config.toml
n_layer = 12
d_shared_expert = 128
norm = "rmsnorm"
norm_place = "pre"
rope_fraction = 1.0
init = "trunc"
beta1 = 0.95
lr_head = 0.00671
batch_tokens = 32768
seq_len = 1024
Below are experts of layer 6 (counted from 0) of a mixture-of-experts language model. Rows are named router (the router's row for the expert) and show model dimensions 128-191. Each number is 200 + 40 x the weight over its row's rms, rounded and kept within 0 to 999.
After each expert's rows: "mostly gets" lists some tokens that are sent to it at least half of the time. This comes from a sample of Wikipedia text that the model never trained on.

# expert 30
router,210,187,234,183,177,184,226,163,178,219,160,147,200,225,249,229,185,233,266,97,172,261,216,185,136,287,234,167,256,177,187,261,66,188,238,165,206,232,125,130,213,181,247,150,220,210,201,189,169,178,179,182,162,199,187,257,235,249,159,180,215,130,229,203
mostly gets: " Pok", " Live", " Love", " Blood", "Sho", "You"

# expert 83
router,223,228,196,199,186,288,165,209,180,185,209,136,214,180,211,222,164,200,148,250,222,190,198,221,177,224,206,200,204,201,172,218,164,149,147,184,209,256,200,103,189,192,285,158,245,271,165,184,220,203,200,133,269,198,145,227,212,228,196,230,216,152,177,178
mostly gets: " their", " his", " its", " her", " own", " the"

# expert 43
router,185,187,224,137,234,165,248,164,266,254,249,153,231,176,167,229,275,253,204,215,267,198,233,157,159,226,222,111,194,152,192,154,236,169,245,160,161,255,216,187,214,201,217,202,184,195,204,229,208,192,209,184,238,201,186,246,129,236,228,148,229,175,252,121
mostly gets: " has", "Scientific", " contains", " have", " provides", "See"

# expert 33
router,206,200,156,168,193,234,182,117,218,217,252,184,252,175,164,197,187,178,232,215,107,186,175,189,217,195,162,202,237,140,172,178,115,212,252,198,181,235,204,241,237,142,179,219,190,220,166,259,167,226,158,155,175,202,219,185,219,217,218,117,212,231,223,192
mostly gets: "|", "|---|---|", "|---|", "://", "5.", "["

# expert 11
router,272,260,161,228,183,179,192,205,208,217,148,259,284,232,173,256,155,175,221,203,254,180,219,252,217,226,220,149,229,194,221,260,193,175,247,195,200,242,227,175,209,161,141,204,182,225,288,212,277,174,161,268,204,149,191,189,176,150,205,158,208,211,194,196
mostly gets: "cooled", "ru", "ér", "á", "^{2}", " square"

# expert 20
router,238,271,192,147,214,210,155,213,217,174,221,187,143,207,208,188,272,235,245,242,194,198,261,166,149,205,189,180,224,253,162,242,228,248,239,238,231,158,197,123,174,224,231,171,188,212,179,208,242,232,172,211,216,197,232,188,295,167,167,282,184,262,156,231
mostly gets: " but", " and", " or", " nor", " although", " while"

# expert 35
router,158,249,196,152,227,266,231,291,160,249,258,173,156,193,138,188,179,197,203,109,220,241,179,267,218,184,139,239,203,263,197,197,192,214,185,245,214,217,249,163,237,250,214,138,179,185,182,223,138,224,246,191,167,192,215,185,198,183,168,216,147,199,202,187
mostly gets: " Racing", " Athletics", " Athletic", " Sox", " Football", " Cup"

# expert 3
router,249,203,211,242,269,207,198,176,201,205,169,247,229,164,256,255,176,151,221,193,154,136,156,192,229,173,147,215,182,170,214,205,212,181,176,256,209,177,211,231,235,268,189,230,203,206,208,213,180,156,213,255,184,191,249,188,177,193,172,228,124,160,191,231
mostly gets: ".0%", ".7%", ".5%", "/10", "–5", ".4%"

# expert 101
router,227,126,197,214,206,225,103,206,281,238,167,325,234,216,156,201,228,270,200,134,157,140,234,234,193,225,175,245,200,234,155,218,175,229,243,161,167,257,161,169,234,234,200,174,226,222,279,192,200,133,225,231,279,198,251,164,208,125,258,205,213,213,266,253
mostly gets: "ous", "field", "ical", " electronic", "ssian", "light"

# expert 25
router,183,173,234,166,213,115,198,215,158,269,190,222,251,194,133,212,200,145,195,203,144,205,125,253,223,224,157,117,139,215,179,173,195,162,198,236,173,175,139,129,264,258,260,184,283,199,225,183,169,221,171,184,259,136,204,194,158,226,224,214,195,156,178,157
mostly gets: "incumbent", "----", "AZE", " etc", "sq", "unanimous"

# expert 114
router,138,182,160,194,126,180,90,215,152,247,254,291,171,169,172,187,171,167,229,189,291,167,118,231,130,247,200,120,211,140,167,199,201,220,216,212,188,186,210,203,203,197,187,243,220,100,247,169,199,233,172,192,193,245,221,155,164,212,234,207,213,187,162,221
mostly gets: " Battalion", " Regiment", " Avenue", " Brigade", " School", " Commission"

# expert 92
router,183,259,227,201,232,194,191,185,246,236,181,196,207,230,144,225,179,88,154,275,259,207,199,209,166,224,251,206,269,186,182,215,160,166,248,124,207,256,184,168,294,221,185,267,168,184,162,223,224,199,119,218,244,227,197,267,240,214,160,199,192,160,202,179
mostly gets: " legal", " natural", " true", " Outstanding", " official", "|---|"

# expert 85
router,173,188,201,135,185,232,169,222,216,227,183,118,224,164,145,163,223,207,182,234,175,204,185,232,245,216,174,201,123,250,180,196,202,210,150,216,197,226,259,140,178,226,179,184,175,230,251,235,244,280,194,161,241,204,233,231,137,187,266,249,174,210,82,127
mostly gets: " These", " This", " Its", "The", " these", " Both"

# expert 79
router,123,223,204,176,205,194,185,209,184,226,221,154,234,136,134,182,260,247,174,244,167,179,208,214,249,247,139,169,158,199,167,264,239,208,208,196,209,100,257,118,194,210,263,260,175,165,134,208,196,249,173,222,208,171,204,225,190,182,231,231,225,241,189,142
mostly gets: " his", " their", " who", " its", " her", " next"

# expert 116
router,146,268,211,158,166,239,206,169,220,293,225,185,187,214,197,250,151,222,201,169,174,277,170,195,271,215,180,164,258,133,209,257,195,153,224,156,222,139,179,94,204,238,172,226,216,259,235,206,201,162,202,223,175,166,127,206,241,185,153,181,196,160,209,179
mostly gets: " St", " E", " Mr", " Dr", " L", "St"

# expert 97
router,246,324,224,185,202,206,171,222,227,137,225,183,181,216,180,190,207,247,237,180,200,244,265,151,174,274,187,136,166,221,150,194,197,213,185,186,237,190,183,152,155,210,164,219,215,210,176,205,187,241,225,198,255,221,258,296,241,193,251,258,199,227,156,263
mostly gets: " Although", " While", " although", " When", "Although", "While"

# expert 106
router,212,207,202,198,201,189,274,137,229,254,173,220,207,149,186,175,205,199,187,120,182,136,180,224,210,142,190,239,132,180,213,183,230,185,261,266,210,170,272,239,269,197,206,170,268,172,220,216,171,220,167,174,118,164,230,207,209,221,257,273,192,203,177,199
mostly gets: " 3", " 20", " 5", " 18", " 4", " 35"

# expert 65
router,169,220,99,206,204,211,159,183,167,275,201,238,152,191,157,245,202,248,262,226,198,162,195,234,213,185,199,287,183,228,157,151,264,152,211,218,198,211,177,152,195,228,218,227,221,172,221,169,243,207,137,260,269,240,196,240,221,223,129,251,195,240,210,152
mostly gets: " existing", " entire", " ancient", " of", " new", " traditional"

# expert 14
router,277,225,183,114,197,154,161,175,228,209,238,258,208,224,100,289,207,211,264,189,267,232,241,215,196,277,154,230,168,233,248,169,175,173,272,160,218,189,223,180,151,260,142,171,131,176,243,179,212,237,156,246,269,185,180,144,266,172,288,244,194,197,180,247
mostly gets: " etc", "liter", " electors", "о", "se", "ix"

# expert 9
router,188,219,226,174,218,206,268,201,181,228,232,224,239,162,140,213,207,193,200,161,124,161,115,212,216,125,174,219,140,152,167,199,216,201,216,208,256,161,218,187,145,129,240,199,222,162,180,212,261,237,180,239,159,146,241,148,168,206,264,148,188,109,196,247
mostly gets: "incumbent", " (0)", "loan", "km", "NH", "Billboard"

# expert 73
router,161,276,219,163,192,194,191,230,202,184,136,209,159,167,235,194,216,154,206,178,254,114,190,196,267,198,250,200,159,152,201,223,193,210,150,190,127,193,204,190,201,150,208,173,245,129,216,239,149,152,166,223,207,211,105,217,280,189,190,239,126,184,266,182
mostly gets: " %", " Votes", " GF", "hylum", " Goals", " Opponent"

# expert 94
router,242,235,229,190,296,232,150,255,218,278,182,174,204,157,213,235,251,229,236,214,204,160,198,146,191,194,227,145,211,203,148,212,123,225,263,184,179,161,237,208,163,174,198,209,208,219,198,150,176,180,258,237,202,223,111,164,274,253,192,230,206,265,175,229
mostly gets: " (", " (\"", " (18", " [", "^{[", " (19"

# expert 10
router,190,188,177,208,239,220,184,225,215,250,235,245,122,172,214,214,234,149,225,227,243,196,226,196,158,203,238,183,263,211,252,165,305,216,177,280,266,123,214,142,244,269,145,216,252,149,118,199,221,163,214,145,232,191,217,155,177,170,256,196,191,150,140,237
mostly gets: " part", " each", " one", " son", " daughter", " brother"

# expert 1
router,232,265,195,155,165,231,167,190,192,250,237,250,214,227,200,222,210,193,208,150,252,201,214,178,199,158,241,207,194,176,280,177,155,206,222,209,196,229,268,191,173,183,207,175,214,181,220,172,223,304,203,223,171,202,204,209,181,251,140,240,239,223,290,231
mostly gets: " near", " except", " include", " including", "Representing", " across"

# expert 98
router,174,234,201,272,190,242,193,149,212,224,223,244,271,79,199,213,223,202,211,212,217,169,246,191,221,157,217,126,206,141,262,229,133,223,194,234,198,191,195,242,160,176,218,177,194,208,257,142,254,179,181,234,230,192,95,185,209,261,261,165,157,244,189,214
mostly gets: " ==", " ===", " ====", "==", "===", "===="

# expert 41
router,192,193,168,161,220,185,252,246,235,186,223,259,220,165,179,176,151,198,243,171,145,166,180,183,200,197,177,244,150,191,198,181,134,173,198,300,138,212,268,200,188,201,198,181,248,206,255,229,172,195,208,182,181,183,260,229,242,197,186,261,231,197,155,219
mostly gets: " November", " October", " June", " July", " January", " February"

# expert 44
router,213,197,245,164,230,181,212,202,217,226,209,182,206,201,169,254,160,183,226,113,256,254,151,211,214,259,198,134,207,93,272,162,162,101,243,183,220,200,188,175,253,199,110,208,241,162,235,198,196,176,161,159,190,139,215,132,167,206,208,190,159,139,215,201
mostly gets: " kW", " hp", " pm", " Pha", "{\\", " \\"

# expert 4
router,257,211,216,237,207,286,134,229,199,229,205,264,97,243,186,278,206,232,162,192,221,186,193,214,177,131,215,226,218,258,274,127,128,213,264,269,266,228,189,137,252,188,169,169,228,138,180,155,202,206,200,234,286,169,255,188,248,209,127,163,257,195,191,212
mostly gets: " ball", " businessman", " farm", " fuel", " aircraft", " ship"

# expert 76
router,157,227,198,188,249,176,243,167,263,236,155,209,172,213,156,191,212,227,138,151,266,215,157,149,238,222,225,170,202,151,169,162,139,233,243,261,205,131,164,221,128,175,180,150,187,190,172,270,158,222,221,224,217,227,211,153,237,179,246,282,150,237,223,229
mostly gets: " ", "    ", " MF", " DF", " Majority", " Turnout"

# expert 38
router,221,247,222,176,251,152,240,209,141,238,229,213,175,208,182,189,224,222,202,164,195,239,261,258,209,250,146,201,193,245,208,157,192,190,212,262,206,206,200,175,274,225,238,215,227,181,238,216,234,179,291,183,151,126,208,227,165,177,154,194,193,129,179,122
mostly gets: " Pha", " Alex", " Charlie", "El", " Tony", " Jim"

# expert 37
router,137,224,207,168,180,149,204,280,226,225,190,275,191,116,149,218,194,240,179,245,208,155,167,267,139,131,229,247,153,241,131,237,165,204,246,235,220,141,236,192,144,166,226,196,205,209,115,169,215,199,234,203,169,233,186,208,190,184,228,221,204,148,199,120
mostly gets: " footballer", "–19", "born", " Olympic", " UEFA", " Olympics"

# expert 89
router,94,222,230,260,196,234,137,236,221,215,232,212,170,235,122,255,164,206,236,224,170,178,280,199,183,222,213,241,190,219,198,186,163,256,274,170,271,149,266,150,203,206,214,243,225,221,247,159,152,266,175,203,249,141,206,189,204,248,202,97,248,213,237,223
mostly gets: " wrote", " appointed", " attended", " decided", " claimed", " studied"

# expert 2
router,257,229,151,153,181,219,132,159,164,182,165,241,208,191,196,219,156,188,201,155,190,203,229,165,197,225,172,183,150,154,213,207,170,194,130,207,203,162,183,174,117,312,148,214,181,193,225,229,214,218,144,190,192,234,210,201,238,231,221,291,240,254,271,280
mostly gets: ");", "2.", " (2001)", "):", " (2011)", " (2005)"

# expert 125
router,143,209,242,233,205,265,239,178,244,180,191,133,218,202,198,233,244,170,245,219,153,201,279,180,197,199,209,205,220,308,228,231,197,212,251,216,189,164,228,155,230,194,155,179,290,152,155,187,225,246,243,235,272,182,212,188,210,257,221,209,218,118,144,145
mostly gets: " far", " worked", " go", " get", " going", " compete"

# expert 47
router,191,226,161,197,160,250,203,280,209,212,271,281,120,162,217,218,192,245,189,117,161,237,205,166,217,169,174,141,236,249,307,227,256,225,234,268,220,189,212,118,203,227,224,225,203,154,172,139,189,259,234,188,205,238,215,104,188,163,278,167,175,181,146,201
mostly gets: " ball", " railway", " voyage", " wall", " truck", " tower"

# expert 39
router,172,187,162,164,207,209,151,239,203,288,249,190,194,215,145,324,199,267,208,204,204,200,152,166,168,213,186,216,194,187,207,197,111,234,151,216,213,123,190,243,138,196,110,208,287,164,156,236,304,229,168,218,237,225,148,193,197,223,265,197,143,268,251,258
mostly gets: ">", " et", " und", " &", "?", "?\""

# expert 5
router,115,139,254,167,168,240,182,137,234,232,199,173,207,261,196,176,182,212,193,269,161,196,224,204,174,270,164,196,217,225,182,218,192,189,178,94,292,210,208,199,189,219,249,227,239,206,192,240,177,254,251,192,112,126,254,154,174,201,270,232,213,139,276,263
mostly gets: "ña", " Silva", " Rosa", " García", " Kel", " Ku"

# expert 46
router,194,204,216,178,226,210,252,152,185,249,234,158,214,256,183,201,264,164,240,168,285,184,184,185,236,199,197,161,192,200,182,224,167,126,171,229,220,196,196,146,304,171,213,154,198,131,136,254,215,171,153,168,211,171,167,134,203,211,171,211,131,136,194,162
mostly gets: " anti", " Cir", " Civil", " hyper", " ho", " multi"

# expert 124
router,165,212,207,119,210,173,191,149,131,308,225,251,195,273,124,270,219,242,258,174,179,202,157,191,224,290,241,170,203,278,177,180,189,150,188,196,188,159,187,191,233,128,196,263,192,245,200,270,244,113,152,227,210,169,130,138,236,168,263,216,274,198,254,184
mostly gets: " Mc", " Lower", " Qui", " Tel", " Gu", " Kab"

# expert 28
router,199,257,227,162,181,236,264,214,235,211,185,126,224,204,165,202,219,229,237,198,199,268,272,169,306,190,199,208,191,269,216,207,204,205,196,215,206,229,159,151,254,188,200,141,255,160,222,248,186,231,220,229,289,164,221,201,265,215,229,214,196,213,200,181
mostly gets: " un", " caus", " Ref", " visual", " pro", " dis"

# expert 17
router,192,210,189,153,190,153,220,127,226,174,204,216,209,161,165,270,246,231,251,211,163,202,149,194,246,213,217,224,239,178,154,202,111,192,209,180,166,126,244,190,196,131,239,193,210,158,171,293,171,199,218,198,227,196,216,145,229,217,198,254,264,190,200,174
mostly gets: "    ", "      ", "5.", "-", "6.", " medalist"

# expert 50
router,243,178,235,200,279,247,187,188,224,167,165,195,206,193,200,241,147,211,195,195,179,147,232,266,145,172,198,164,214,174,182,233,217,122,270,153,198,164,153,173,200,156,214,191,216,123,194,165,193,187,208,161,169,238,254,170,126,158,183,145,181,227,239,250
mostly gets: "ator", "tion", "ction", "ister", "ter", "ctor"

# expert 123
router,220,201,213,137,153,272,165,164,226,215,205,112,193,222,168,206,185,196,218,252,117,186,179,158,157,185,218,187,240,149,259,135,157,187,208,179,240,267,140,136,213,238,244,262,256,272,206,194,139,224,247,220,231,166,125,194,245,232,237,226,211,115,102,144
mostly gets: " Me", " it", " You", " them", " We", " me"

# expert 105
router,202,163,178,137,178,233,161,194,116,220,249,253,164,169,176,226,222,181,185,213,253,173,223,223,184,122,190,147,218,198,124,223,185,238,222,175,269,192,207,177,226,236,256,183,288,155,167,210,202,137,231,152,261,192,178,269,212,188,217,221,188,141,259,246
mostly gets: " Died", " NBA", " Heavyweight", " Insect", " Basketball", " Supporting"

# expert 42
router,209,307,180,151,204,176,146,155,229,202,216,149,220,241,216,226,169,168,221,94,231,196,148,209,211,240,181,220,172,157,161,211,147,212,198,226,130,174,175,221,176,233,175,159,218,201,282,209,184,190,221,199,194,173,225,219,175,188,159,240,131,195,153,149
mostly gets: " 5;", " 13;", " 3;", "|", " 1;", " 2;"

# expert 61
router,224,223,204,141,234,206,196,124,235,230,289,248,195,215,198,220,281,223,193,191,263,254,170,288,224,151,182,189,209,185,209,157,173,275,149,210,202,230,198,135,259,263,174,209,204,207,132,228,223,239,163,236,269,206,188,226,249,179,220,255,172,178,145,172
mostly gets: " many", " most", " some", "Other", "Species", " Spouse"

# expert 48
router,158,211,246,184,204,170,139,241,224,227,220,211,275,254,177,215,259,190,145,166,206,170,331,176,207,166,177,229,178,261,151,187,267,210,204,246,232,219,235,136,263,187,139,205,219,148,256,216,165,311,196,224,278,176,146,182,236,187,234,159,232,175,137,169
mostly gets: " killed", " available", " running", " used", " located", " destroyed"

# expert 8
router,209,149,204,173,241,203,209,242,104,249,246,215,243,227,197,271,235,209,222,174,192,201,201,238,166,256,95,200,180,175,247,191,146,162,148,214,211,201,233,154,267,194,128,246,198,164,179,193,131,155,186,248,146,206,241,202,246,247,189,255,133,176,218,214
mostly gets: "MO", "IM", "RC", "CU", "ML", "TA"

# expert 27
router,239,225,202,140,196,244,218,185,189,252,264,198,194,189,155,195,180,246,249,171,201,149,210,225,227,181,214,198,174,245,157,171,274,163,209,304,251,157,157,156,192,192,173,174,256,218,231,258,176,171,149,239,226,199,200,116,272,139,154,185,201,167,141,161
mostly gets: " there", "There", " There", " latter", " whole", " father"

# expert 109
router,212,280,183,166,201,153,198,209,151,207,194,272,197,105,149,254,213,228,164,198,185,196,229,174,165,192,168,184,176,247,205,219,191,293,160,278,190,213,214,180,153,218,223,194,178,186,190,198,199,251,178,210,186,237,189,260,176,207,200,226,190,227,144,221
mostly gets: " 6–4,", "\",", "),", " 25,", " 17,", " 24,"

# expert 119
router,203,200,167,183,197,214,222,174,157,260,275,157,322,241,94,207,159,236,238,178,185,225,152,136,188,220,156,123,150,143,193,175,137,164,228,166,255,154,228,157,223,168,182,174,174,263,197,252,222,207,232,231,141,117,194,216,195,146,154,220,246,146,192,194
mostly gets: " L", " p", " D", " T", " Pr", "C"

# expert 64
router,139,223,154,276,173,210,136,156,271,183,193,232,201,221,169,185,147,238,227,175,195,149,180,282,182,198,192,206,194,219,264,164,129,260,186,161,203,271,203,176,201,244,221,173,160,206,218,231,258,191,168,170,157,204,228,218,143,172,276,284,176,257,210,203
mostly gets: "ović", "eus", "ia", "ić", "ón", "ovich"

# expert 95
router,186,206,114,205,262,203,167,245,177,186,219,248,213,175,125,249,198,176,174,226,206,156,116,196,211,249,210,221,199,231,145,261,202,137,200,251,156,209,189,151,220,154,282,205,238,242,191,282,277,210,204,217,244,261,154,228,195,155,166,168,194,171,179,183
mostly gets: "The", " the", " entire", "=", " final", " inaugural"

# expert 23
router,165,243,216,211,224,218,197,220,147,210,206,172,255,177,263,195,208,155,223,207,257,132,182,192,202,113,199,174,218,220,176,137,189,199,208,185,232,262,196,217,228,270,214,227,197,197,137,138,193,316,217,155,205,195,206,245,225,267,233,154,184,248,99,197
mostly gets: " album", " films", " albums", " songs", " scores", " song"

# expert 88
router,227,155,214,205,190,218,139,169,217,286,165,171,160,286,224,235,213,188,218,162,195,211,210,267,238,200,268,169,190,204,192,161,224,188,214,215,250,219,240,175,259,232,152,204,261,190,215,230,173,186,281,192,183,72,165,263,235,259,180,219,155,229,192,181
mostly gets: " Robert", " Steve", " Chris", " William", " Mike", " David"

# expert 66
router,166,247,259,183,181,197,187,165,208,293,198,255,129,119,177,233,182,193,184,174,182,211,196,238,159,236,272,220,202,153,166,173,192,238,251,242,272,155,179,190,218,175,171,216,172,168,197,235,94,253,242,267,211,203,173,185,226,213,261,233,167,186,177,244
mostly gets: " Republican", " Conservative", " Governor", " politician", " Candidate", " Senator"

# expert 0
router,305,181,194,158,210,211,198,221,228,213,212,165,201,154,218,219,189,163,212,174,224,115,217,247,218,152,133,214,179,256,214,209,244,203,216,212,205,212,162,107,279,214,187,165,256,159,164,135,167,209,204,179,310,123,221,178,193,196,194,184,205,181,142,164
mostly gets: " public", " those", " food", " water", " business", " trade"

# expert 82
router,144,235,211,240,198,215,237,256,251,179,269,187,207,183,155,199,243,185,166,208,198,204,173,197,174,180,219,196,212,202,213,228,256,226,292,233,175,188,267,171,225,186,225,203,240,193,185,199,119,211,175,248,217,139,211,175,238,242,121,126,285,199,205,221
mostly gets: " began", " returned", " opened", " moved", " started", " died"

# expert 36
router,187,172,194,177,223,215,149,239,191,226,270,200,159,234,181,245,209,205,227,200,243,181,230,181,160,245,129,178,123,212,113,171,193,202,143,249,244,259,183,156,262,268,207,195,206,206,221,168,93,177,219,225,180,179,187,185,214,178,185,239,197,160,180,157
mostly gets: " York", " Pakistan", " Angeles", " Chicago", " Carolina", " Nintendo"

# expert 34
router,182,179,203,249,184,287,244,130,218,156,160,194,113,179,160,196,234,181,269,198,217,142,275,224,285,161,230,162,192,156,261,152,188,181,230,274,166,264,203,168,209,229,134,269,226,158,255,149,212,150,144,206,208,206,239,198,270,226,218,226,246,217,226,246
mostly gets: "Description", "\n", "Demographics"

# expert 53
router,195,269,247,220,242,172,186,188,188,214,220,216,213,162,146,220,210,191,134,166,216,184,291,251,255,193,265,160,198,214,178,189,194,268,236,195,222,202,235,143,243,191,186,247,170,180,132,225,185,198,238,223,207,170,132,126,147,214,288,191,172,158,217,196
mostly gets: " Candidate", " Turnout", "Career", " Loss", " Registered", " MF"

# expert 78
router,156,245,149,243,209,272,170,215,144,234,217,159,134,151,190,197,202,245,186,262,269,234,270,236,216,195,175,177,196,196,187,223,235,253,170,213,174,211,246,126,240,221,188,158,190,230,226,125,189,201,159,177,239,266,242,235,277,263,192,248,212,190,165,161
mostly gets: " been", " became", " become", " be", " becoming", " being"

# expert 26
router,183,201,191,167,200,195,154,305,128,160,269,240,186,197,169,247,201,222,163,153,251,162,201,206,195,233,202,190,136,270,217,204,119,199,237,246,192,161,188,141,190,171,104,194,261,134,166,211,220,222,224,199,265,274,199,193,197,191,265,177,147,223,202,231
mostly gets: " Regiment", " Committee", " Corporation", " Award", " Commission", " Records"

# expert 7
router,199,151,155,190,204,159,180,274,195,182,215,238,183,162,186,200,171,198,215,152,236,203,110,237,218,159,118,214,270,198,254,206,209,197,288,217,244,176,243,161,223,190,194,233,185,146,191,178,165,187,168,145,302,216,149,153,229,276,216,205,236,169,188,280
mostly gets: "ization", "ation", "ism", " Affairs", " architecture", "ology"

# expert 108
router,161,172,165,145,192,176,201,239,152,167,201,238,225,231,201,205,223,206,233,150,197,146,171,172,166,224,208,227,184,191,130,170,133,259,176,243,182,252,249,213,252,222,164,240,244,232,257,127,210,192,118,182,277,178,126,230,227,152,185,224,248,221,243,169
mostly gets: " Wales", " Angeles", " Ireland", " Pakistan", " London", " York"

# expert 70
router,219,261,166,204,185,168,164,225,142,175,199,199,152,157,164,212,230,183,248,169,184,187,252,160,181,165,237,192,204,238,159,218,146,232,210,168,255,180,204,161,166,220,258,213,172,202,180,191,182,212,166,199,230,239,186,195,223,239,202,191,152,276,238,229
mostly gets: " including", " especially", " starring", "featuring", "including", " include"

# expert 84
router,192,196,185,243,258,230,193,232,181,260,183,172,242,230,172,239,171,189,205,189,175,183,159,176,171,254,204,150,176,143,197,226,98,193,253,177,214,174,166,171,224,187,191,239,215,91,230,173,157,199,215,201,175,231,219,249,192,219,225,130,162,236,223,187
mostly gets: " \"", " '", " “", "...", " (\"", " ["

# expert 99
router,148,262,209,184,242,138,179,249,203,258,186,249,160,200,187,264,274,213,177,172,169,157,169,213,167,240,232,171,193,221,196,305,178,252,248,248,192,178,227,173,178,193,189,137,203,219,166,229,226,162,199,181,165,170,167,213,162,192,225,227,231,271,189,193
mostly gets: "----", " TKO", " AUS", " def", " GBR", " 0–2"

# expert 103
router,180,220,174,181,265,217,283,189,194,153,212,185,167,178,200,223,154,200,191,152,135,166,163,288,192,178,246,194,271,199,200,138,172,188,266,174,172,165,204,205,191,190,166,242,155,174,159,199,239,197,218,257,223,243,153,269,254,237,264,237,164,263,231,170
mostly gets: " Clade", " ==", " Born", " Edited", " Starring", " Founded"

# expert 118
router,184,172,196,117,260,226,231,141,132,188,141,179,187,216,180,265,201,197,215,194,195,188,195,203,253,192,180,250,153,234,249,125,195,110,231,231,208,227,229,173,260,270,201,209,216,201,214,183,256,213,168,244,252,177,191,129,184,250,156,190,253,234,233,197
mostly gets: " compris", " www", "ris", " divided", " commonly", " adjacent"

# expert 40
router,205,208,237,188,243,182,189,251,199,203,154,214,210,227,173,206,166,165,228,160,167,137,117,172,190,159,164,226,167,152,193,135,66,200,136,235,201,186,302,245,176,178,143,213,211,189,251,177,216,205,207,194,207,230,168,128,176,138,209,161,185,208,235,240
mostly gets: " kW", " mm", " mph", " Binomi", " hp", " rpm"

# expert 16
router,145,123,201,208,158,199,139,185,181,201,168,169,189,321,181,196,165,202,214,205,212,215,201,165,209,231,207,152,197,230,185,186,216,217,200,162,207,169,245,211,185,198,234,186,214,265,232,178,169,224,216,154,70,124,183,194,192,193,236,205,168,194,220,232
mostly gets: " Singh", " Robinson", " Smith", " Donnelly", " Thompson", " García"

# expert 100
router,209,143,203,148,217,135,216,219,139,212,233,311,207,153,164,183,166,133,215,181,142,184,199,202,235,158,139,249,97,131,147,177,193,192,182,264,151,246,306,143,193,191,122,174,207,234,238,200,175,155,237,180,159,176,189,235,231,171,194,290,167,220,241,281
mostly gets: " 1918", " 1917", " 1910", " January", " 1905", " 1901"

# expert 126
router,224,171,193,182,222,221,181,223,203,183,255,230,145,231,176,296,230,211,212,155,241,192,213,260,208,203,208,139,197,225,180,162,280,198,221,250,161,194,200,181,222,212,185,198,196,101,159,220,123,183,191,228,185,199,191,133,206,173,227,165,84,135,126,166
mostly gets: " School", " Year", " Candidate", " Votes", " school", " Player"

# expert 80
router,257,248,176,175,156,212,161,188,222,165,281,164,180,173,241,240,233,221,200,252,247,188,281,171,234,190,258,260,231,245,228,172,140,202,294,213,260,185,158,131,118,190,236,217,241,195,229,112,209,205,130,218,285,214,196,239,188,189,134,77,230,287,260,246
mostly gets: " for", " regarding", " create", " allow", " supports", " understand"

# expert 13
router,202,192,262,196,233,199,156,189,148,171,216,232,247,184,142,177,204,131,192,246,192,149,134,217,259,240,194,107,212,210,216,229,148,212,186,189,215,113,115,159,199,182,204,196,157,223,181,133,219,248,190,226,216,231,287,220,172,195,187,258,191,130,243,271
mostly gets: "s", "ches", "ens", "ns", "language", "ts"

# expert 87
router,173,138,255,210,254,232,241,142,210,265,187,264,158,266,204,203,184,236,200,155,197,142,210,199,214,224,172,211,281,220,182,241,176,177,209,275,219,152,179,176,271,222,217,145,254,233,235,194,193,225,212,151,199,135,250,188,244,167,215,162,247,184,251,220
mostly gets: "con", "Con", " Sum", "Log", " Per", " Carr"

# expert 81
router,147,153,174,183,166,182,235,236,156,260,179,236,148,197,175,229,181,234,239,200,237,187,182,210,150,208,134,194,186,253,217,144,227,257,203,205,177,160,224,157,193,179,205,231,193,204,162,150,195,154,189,267,221,221,125,171,206,178,128,210,262,250,260,198
mostly gets: " North", " South", " north", " east", " south", " Central"

# expert 59
router,201,156,134,218,201,227,143,137,173,249,149,232,169,306,194,166,174,239,181,189,137,197,240,182,188,224,223,171,210,182,196,231,126,176,183,153,164,253,257,210,256,232,225,203,145,212,274,125,190,174,166,165,144,218,226,192,98,124,166,191,200,233,233,199
mostly gets: "ley", "ney", "ford", "ville", "berg", "mann"

# expert 74
router,134,222,143,176,134,239,209,154,144,212,206,214,233,157,113,216,197,226,218,145,272,248,173,218,197,149,187,287,249,214,265,195,158,162,203,119,231,179,182,191,170,163,213,115,219,181,230,171,229,304,169,171,214,218,171,198,160,121,172,292,196,237,233,181
mostly gets: "hylum", " beetle", "aceae", " genus", " Genus", "idae"